Experts of a small language model.
Size: vocabulary 32000, 58.9M parameters.
Experts: 48 experts in each of 8 layers, 160 SwiGLU neurons an expert, 2 picks a token, a softmax router.
Training: 329M tokens, 5021 steps.
Below are experts of layer 5 (counted from 0) of a mixture-of-experts language model. Rows are named router (the router's row for the expert), down (a neuron's output weights, with its number) and show model dimensions 0-223. Each number is 500 + 25 x the weight over its row's rms, rounded and kept within 0 to 999. Numbers have three digits each.
Before each expert's rows: "comes before" lists some tokens at least twice as common just after its tokens as in all text. This comes from a sample of Wikipedia text that the model never trained on. Tokens count by the router's weight.

# expert 24
comes before: " |", ";", " ", "|", ")", "/"
router:495527473454529519506492502481502531505471478461492523521514467535517463464504520489557483512472470453477478485473465500537528527530532530486478540508517471476510469539474520472491484495524465502538475527535499474531479531471477467485508495480484476531516468503505480526545486503466521489479495520470518517502488470467482461482549467522478470476495527498487525501479497530459514506457474524521539491471532510490448475517494512510534491521463468491480526510495480528495520483513509540525467453500478495522465520507474530513501493511481481500491522469536504454540462525512477461462521487511516528512521480527521540493543483535479524538464508524512478495536464523477464509502
down1:501511530553528489484459509495524517489469528512486544476483508507516508491451518528469453500507467533525490469528492503476534493525495485487490488505496521490480490471494542545487481477499521490491481513487515459473489524493531573527505469530489467498519487556509473500482473473515535467532427483498495483466557489467498471517462510523486460480481505527503509510497496497564494453513538510467504478483492524519501512517489541496502485536510529479513471496493584522474495541517521506515491492443502506495511537517524486489493481508499444520485535488477503533487488483499480493488504506492578498497499456481504489510535475461494534519486511526465494520521527494470461489515

# expert 11
comes before: "\n", " (", " is", " =", " footballer", " player"
router:481515486522524532481469515487537541515497461531446537532493486527555502460527503479513458510440503500470487486510475502489514540501537551512503537512521502465498493515452505491516500507496483490489458525508502456511480530467462569500589495484499462505514517541531470540546455511489503480502479483440512514498512495501490487492501476554465462498519519535494541522484507514500534498474511497520519493505525487489483472503533488505483489480500463522484479511465476513514523477502488496512481478471470472521473505512472530549511480515481507488509497506496527477514459498517482482477492496513510532508493519539498539486537495514514511519492566538508508513556476491500463530521
down0:520455539505515467520486521524531514505472513510517547489493487474519497530532461461514506552506529515498532471536510536527465513528507486514550561487513510460538467512481509483510469512471505481520493460518529464504517563493493489478493525490506458502559500514478482519489504453519503489488451511492515476493530481502439482521464497489472501510499543465500490509513508506508521478509523532490487508509496576460450500528452505497471510479462519494483478518516447471491490450480504469477541508544493548486483498496523566510530486542490525515495511487508454512513508489537502497489510475503548510484501462510464517536485490503506524476499515487502490477510517485469523495505

# expert 37
comes before: " |", "\n", ",", ";", " University", " 0"
router:481524468452525524511493511482507533509464478459487523522513459542510476465515520493562486509462485460475477481468466497539530536532533522485473540515514473477502467530481520476493492492525471498541474520526499476529480527472477470478511486481488477530520464512502480526547495490465519484476498516472520538507484467465482471484550470531478465478495530492485535506478497522468520508456478524527535496466527512488457480519503501510539486522465472500476528501492474528499518479510508534524466461496478490523471518509470531511506490513488487502491518471537501450547465525508479459465521487518516526515522472531523533492539483540483524540471512516513481494543473521475464509501
down0:503536531491487521518518591527457480494470522504515488514449519502497529521518522457506526508513446521468461507464471506521502505508493466495515440472517542464508527487495520520575509507495494511523503505517496457493474524477509512525525509530487488546477516484503504491549531478488473512489443531490483487491502501488490525508481481521516544521497565507488490488514487508517506490463507493482484490512483486475547536550505507466463465529511517492490478491512534495498516484466455504490457527530522512495483489543484504461547491537487540489506559466529483509496524469483492495521535484445501499513518458506492500489505501487486501548494498500486510485524512462502487527443

# expert 0
comes before: " of", ",", ".", " in", " (", " and"
router:504527481533495544489470520494535540530449450487499503536492492545540491454534484460503493509447470502481491499514512531495489535518531543453534548539542492475512507530480521473492504494509494495521433513502508490501486524471482530513525489497477474489501496545531462506498477486481513476467465520473530471506518462489471499459506454544473493505513502526473498513501518516481530484480450507505503508461552521489499503495557503511520503553490457506500534528458491542464538485517537503512480495491482480510458539526470498484523472513512476517509503510517483495525485535524455502513478489512528517481485508529515522511527480520457521496496504495513477476528492535484471548536
down0:546496509515486494463505511483474487518486534509490528491496535495526532475543522467534540509469515516467511525462479528520464466544517501507530497504488502477498541525460529495511465488503499498482479472542496505494510501496444523541486520513512491510529559518500505515494497525468499492539419471498489489465495450499533460449568508529484463477534481507452473467515552531549515505507490505486520500510476504528510473519427526499523528445490506465490447517514494508449471471495496525481476491505470501494485503511477518442502497475513518478508464494518497490477489486487492477491530484486505487539524549520486507504513508489469491500508541470482507481537515479504499507500

# expert 31
comes before: " ", " 0", " 1", " 2", " 3", " 4"
router:499525462491527540452491529518505533483457459472457513530506478524523473496482482473529476504445530492531444482493520536501499529520514533508524499514487502474525494516474574477450472415491493516506509487485474503529471504480465522442510506477474491500491515520516517514486496478496496465509512489507553496489518462452526488462505470538452492486517524514465498528467540500530494492468503502530501495493526516503513482496522512494498487489512460539500493494436497509476525497505531538499490463480472475537499523502462507509508478507479497481496501524533494525500494493517510510484494490572523543466545506518515532465493508503474499503476534509520484448498464524485507520536
down0:469473500513463514498524481469504491472475525501461503521559509505494485523546456498503495510521465487486510485530476477512507526514538485503502509496514515510518516517516500505485464493532459483475499540531493467572545508486475479521474446450485491469495501517483504515457535492507487490512470503523512503514519479502453513431492478502476495511477537509503546469552506490514545522541489473526495486497508506492546495513452517507480527491489482522502542470497476518518517508476507513484543476479508490475539459514474529504528527523468532512464451545542535475493504485523490557525494544535523503499510474477460475537518476472480509495534474493546520521477498495494544500472

# expert 5
comes before: ":", "=", "See", "==", " information", "History"
router:511492474510568548488473550460519508490472497440482506509509486505497519470499460498488494459436482467497446505493494501512507526487488531475521506501484467467525503531470514456515468466482499518512484506503479503544480518488481558471569498515484482484546510550533459511516481491491550478487486516481518491496492500498496468470505444518482488450527524521491546500482532500489514491489493529488511522474524517518490496532493438490447518533502473506500492523466498504491530477523510518524468505464505482506472512523457489490525464471494468458488532506515533486516502502506450527498494505559493507474486515535480507497530511486485526483491512556503495536533475508477519540494
down0:448490503486479512496518530527504530514519461488471506546496506499492508548529510490474497467531551511497476504461467522493491535547535496516533533494517479517502473484501458492473523496536514518484497527543516529525512504486502506497492514469412512505491515499504496537500496502519521497487524554472525548518503512497508466469467492549514457484517503473513504535519498500478497485484505473482511469461510490496500530494471481470515524493495516553477441505462521487521530487567575500565484519498541477508502486483500460493536511509525515490494505491504483467474510522536482494525465458505499549518471504483495525493453484493482498486507503489479496554496502568492505521486

# expert 41
comes before: " of", ".", " to", " in", ",", " for"
router:511520474515507515490475517485518500507477500501492534521487489506512490498529517498484491517491478509512475469491454502503538527530510517423474469501555491474487506510498513477473425451452491524526493543497519470508487537478497521496534482476493493505504495537499488503505499452479544493492504503454497466475509487485480491474507452530476499493536509517499499522477502499462563478490463511516573485500533513453498457501523444544515495510466490489478518511464485495469535498510545515500464469472474503498492552498486511511498482484496470453517551496531470459492455521514475542499515490517512499451500493529525522463537496503491515491515514495548507478514489516476453544529
down0:482473499508491475521484475502524506536478504516503507488499506463485552545504486497553492530471503501506468522515449494477545489491482477517478462444557453470500449476486497507501492546486496508492471487508486523482483494513535538469519510503472488496495474511477524491458486516485515525484525518516488493540519507502471475521471530516531505494494528452498524504508519505567491500486533463492479543451498484478465506483480505484539490493528498512492493518511476490511488532530452430531467459489527479500413508542496510467467511520490475474508479468491490480495503508486515479538479526523484477511522554563512531484526501506502526548513513491509462481473481498523480487477

# expert 30
comes before: " |", " -", "·", "whose", "Following", "●"
router:519535480476533507515476511497495521526467471473489537533503481538532498477549496492528508493474489486498487491517501530526512538510527518479524516497517505484472476510481522468481483481513494532529456511502483467510470521489502490491512478468467471526532529515528475534533503507466526469465477519443547497472520474477495467485529468514491461472514540533480545516441532511475501498479496507548524495467525521483482462533511484512535484529465488505459515548462485514502491474490519545512462471475484501523504538526475504496499500529468466480489520483522535476519452537544472481482529497535516526498529458531517524469502501526478520502461524504502459507526470529489492546546
down1:538477505495534522501525453505498473453496497506520534495522537509497491511462485479531497493516485470491436525475472504505470483467533539462503487562502450453515539530500472523555498470510466447487501491512526513464509476492476513521459472504505486453541502492464506508532519495548497537495500478528499498539473535537493471472456512493493430480541520514491478496504479497534530528481543520524501509536503522527488477513481509508476518477498516503517515488483520533490507480476531502483472479524508521480517472529525527537470522442494522511490517513509486485504516515516514531487524531518490520490461490512476490460492475433461497522533543466507493490474523509502474508483

# expert 26
comes before: "\n", "|", " The", " In", " It", " He"
router:532507479480542537505477523498574506516493470439492516521466449517492457478546460484511466558481525490534493472494484480507514513532520531499515488521497494501502484533470520467477469469497504479504504495513500472544504487471488484501544507491510482492515475509497479526552504484486528461492500531498516512488487448478506461477529493461489500446516508509483510498498488527525545505488495501523511504494523573521468473521505478499546469510459464527489505482451461492497505474484562539493491493524492488519529527543474511528526476514442479524499490506554476512501446487503483540509540457531490495494526497542488491482507508515513514500497542510486482504483458502473488507517
down31:536500482479489508472500510505518537504512503509456439495487497513490532510487507502522464494504474549474532489526524539514486518497468475546498456488457482512474563473474487536481539492494500498461496469532515505465530501468509466479521479514482491520502506541505518475495457478525485467491450515548472499528550495505522553500489530516476499515475480548510510492475517487486488487480499528473483491485537515514494514506526494475512454498521511478485472518520526490461527479479503513512510504492533507519558491522536478493546477537533517501506535527456480495475461485485496492515485450472489574476493537492510514460517585508523490541526510506487506514510531533504492474486

# expert 36
comes before: " to", " by", " in", " the", " on", " as"
router:539492478489517503495496514505508530508497476541480498508492488501555521515508470514501487507486464487487477498506454505507507506554520517452504489535569470495490505512495510471482459477461463508509450502526511525517488530496472516494516506499453476535506516532503450513492473464497520510492506526488518454491506494496432475479511495517476485473551543480493547522509503537515568477489522517519522467476511544438508506564530470559476476520517500513478547512468456525492501481487525489495495491492498467524503543536493568498534480499478480501513501493518516485531450508532487520484531473520491544491512480511505497446522498477496510525483513498537487500490493498470477525507
down1:520485516514537532483511486503511512477432486475455510530479526509465469473500487491484504494449439504489534457498508514445483497521526505463510469520551456530523479459458484508544501479467504490524507481500481480470493506473497492516522512541505491490501484542499482533514525495540501476496516490506488492494512493501499510499487470483505489513497547454507507479461436494481463508489461517510541493488503489493523480501538497536469476526461512495508512510569443466549451488540497462529533540497513510514496485468441468529528487511458516477470519477492509526501503495426506501499482494518490477488506519538499483491514505561474508498501500498494492496501480519473543522495

# expert 33
comes before: ",", ".", " and", " of", " in", " were"
router:501551505504497522484475521469526502500475491506500575505429483516501500511537503474498501475485534470500504517546479498487512507534502516450536503515542461464472483545502511477464459495490485520504463491513538506507469540499483516485570496499468483501495526521543469529499524459489505481496480509498512484466482506494499490494513458524458482499488539536482541487493530499460528500487509495483536458504512534501481475510517491505500492531516481540452467534473495515489544512567543513523488484505495499497516527559507503514542445505501455470491505488515504450523468484547479529502532466525532497453515489525526492480487493532503515524483533487494487500515505504490475542509
down0:490511514479486488489483486488502529473517514479518507512525532478533439527484525530467500498475506518499537512506489500474484468512519561525502505522481478466495483537458520528522505526473529455511496540466501521519475534509480515491476517517489505487477575463498497503470463531467530479503492527474515527494483527515472500524481510511548528513478498421476489527504471505542549506469472466526491468541470491474515543500492540489502481526497468498482494500475461509512459505465489540541515501475521533525484439458510535553507497489492479511482483491477486490513494489508489516486485512489504514530469499576480536527534520451511480493503502474495463498486476470523534503502

# expert 3
comes before: " of", ",", ".", " was", " in", "'"
router:501506438484512533488460521479538510478464480516437517526500500502533475474503500529484498514489453452496485526502488531502504506543537525440476495537551480496504497525448518489504466503507483509517502528525535512503449521459494516507518466449463486537527513518497478517497479482464497498465498549475526514442506463496491483472503473495457486492497489534477526531482505508472585446485472497529521501491507528468481485527530477488492509468454482486514510508479475496485548467498531514498465508476471506509478511491494514516512506474506486492469504473501489466514472518539491529490515477516509507469501522525469521522506491515500539522475505499518490513533437514449499530493
down0:524513533507484490528512550534498489481501519532537510485509540479473523505511496533524526515531464511455520467517523508472488494512516495472534502523559493500448473502516479482494507576478507441527487493532487471499497509542495523531476523520515503487458520450480505453541539473499495479485501484483502465505501500495526544530510499487529532514513471417488522503493453518516490487482465511519462468510519503499501509511545482512507517519532490521475521475531448488507548453494507489518520496495480535529544523530519473502488467506492528493530497447458510497500502466505516537513511466441500469480509528541494538518506520520531485492485491515482494534517489524476497487509

# expert 28
comes before: " |", ",", ";", "/", " /", " &"
router:488534461462523523518494502479504529512473475469485518527510474529512471469505529492555485504467475455475475478459481505539534534531527532488482551516517473482507466533472518474486491494523469503545468519536496474536481525474476458478509489472495471531517472506508484524545486492458517488479490513471523526506489470461481470487552473532484467478493531496489535515477492524465518511465478519524532500474530510482465472520499503523546486519465466491476529503494481534497519491518513533528469455502481485525473527506476526510503491511492491504495513470538502447539466530513475461466519487512515524514516474525524539490539477531489530542469506526516477486539469529479465506496
down0:475483538548510528523471542511516490495504501537490489478504463464495433513503497529488480513531502491484540514482489492489535495508466453507515455503501498486513530489541459515470538510504512469541464498523531518525468522487505495512516516510473479533499513504470511483552505504526479478460495509504510485587477485525510530504537502504563515539524499500515506471502466473485517495546543484496536458490525496499539485520490500487466498503500505509484483496520510479488494506507484550492519549454509489477545501454508512500490478520505464531518503491498507519520538401501525486466505495489501502517507491510502485433496521498511476488529488525526480533553469514502446489488

# expert 38
comes before: "-", "\n", "|", "==", "=", "The"
router:536513448536521507516489527432526508497495469512471512528513471525535468481487540466479496532421525451516494489507499479508505523501514536481523489516488492449530500520484501497513480486506479516529499520491493492519476506490490493487516508484500471512541508561542500513553486511504545456488491497493535510509499469502511471484539490481487467439527523517488571500448520527526539508488500514501504510500527522504479481492465497508491487485467468545496490516458477517511526472501516540505482483454483488501471515505471538483503448523485513504456508494539501497534497502521454539493522490581509524489497524542478503505544499502471513501488517500495494454528468519498502491535
down0:493463522470458542495546489472518519481479483498512504507523499481450509484528507479536454478520516545474486501533510509466509474510460530473488463504540520484506481503485474524442501499539504493524529549486512467491496494479468490473479471477471486517467502515473508518518510529481497510472530433487489491458461519499539463503463501459532519493480517509481500471494485461502513505530499487521481530491469467495542506525484481532493485525463518480474477531470515513448488455480516515490543531480478495447501511526523464490540475508512458451497522478478473485525466497495500482542498486490507466505524470565528495520489538501528512507469496477520536522458526504501468519505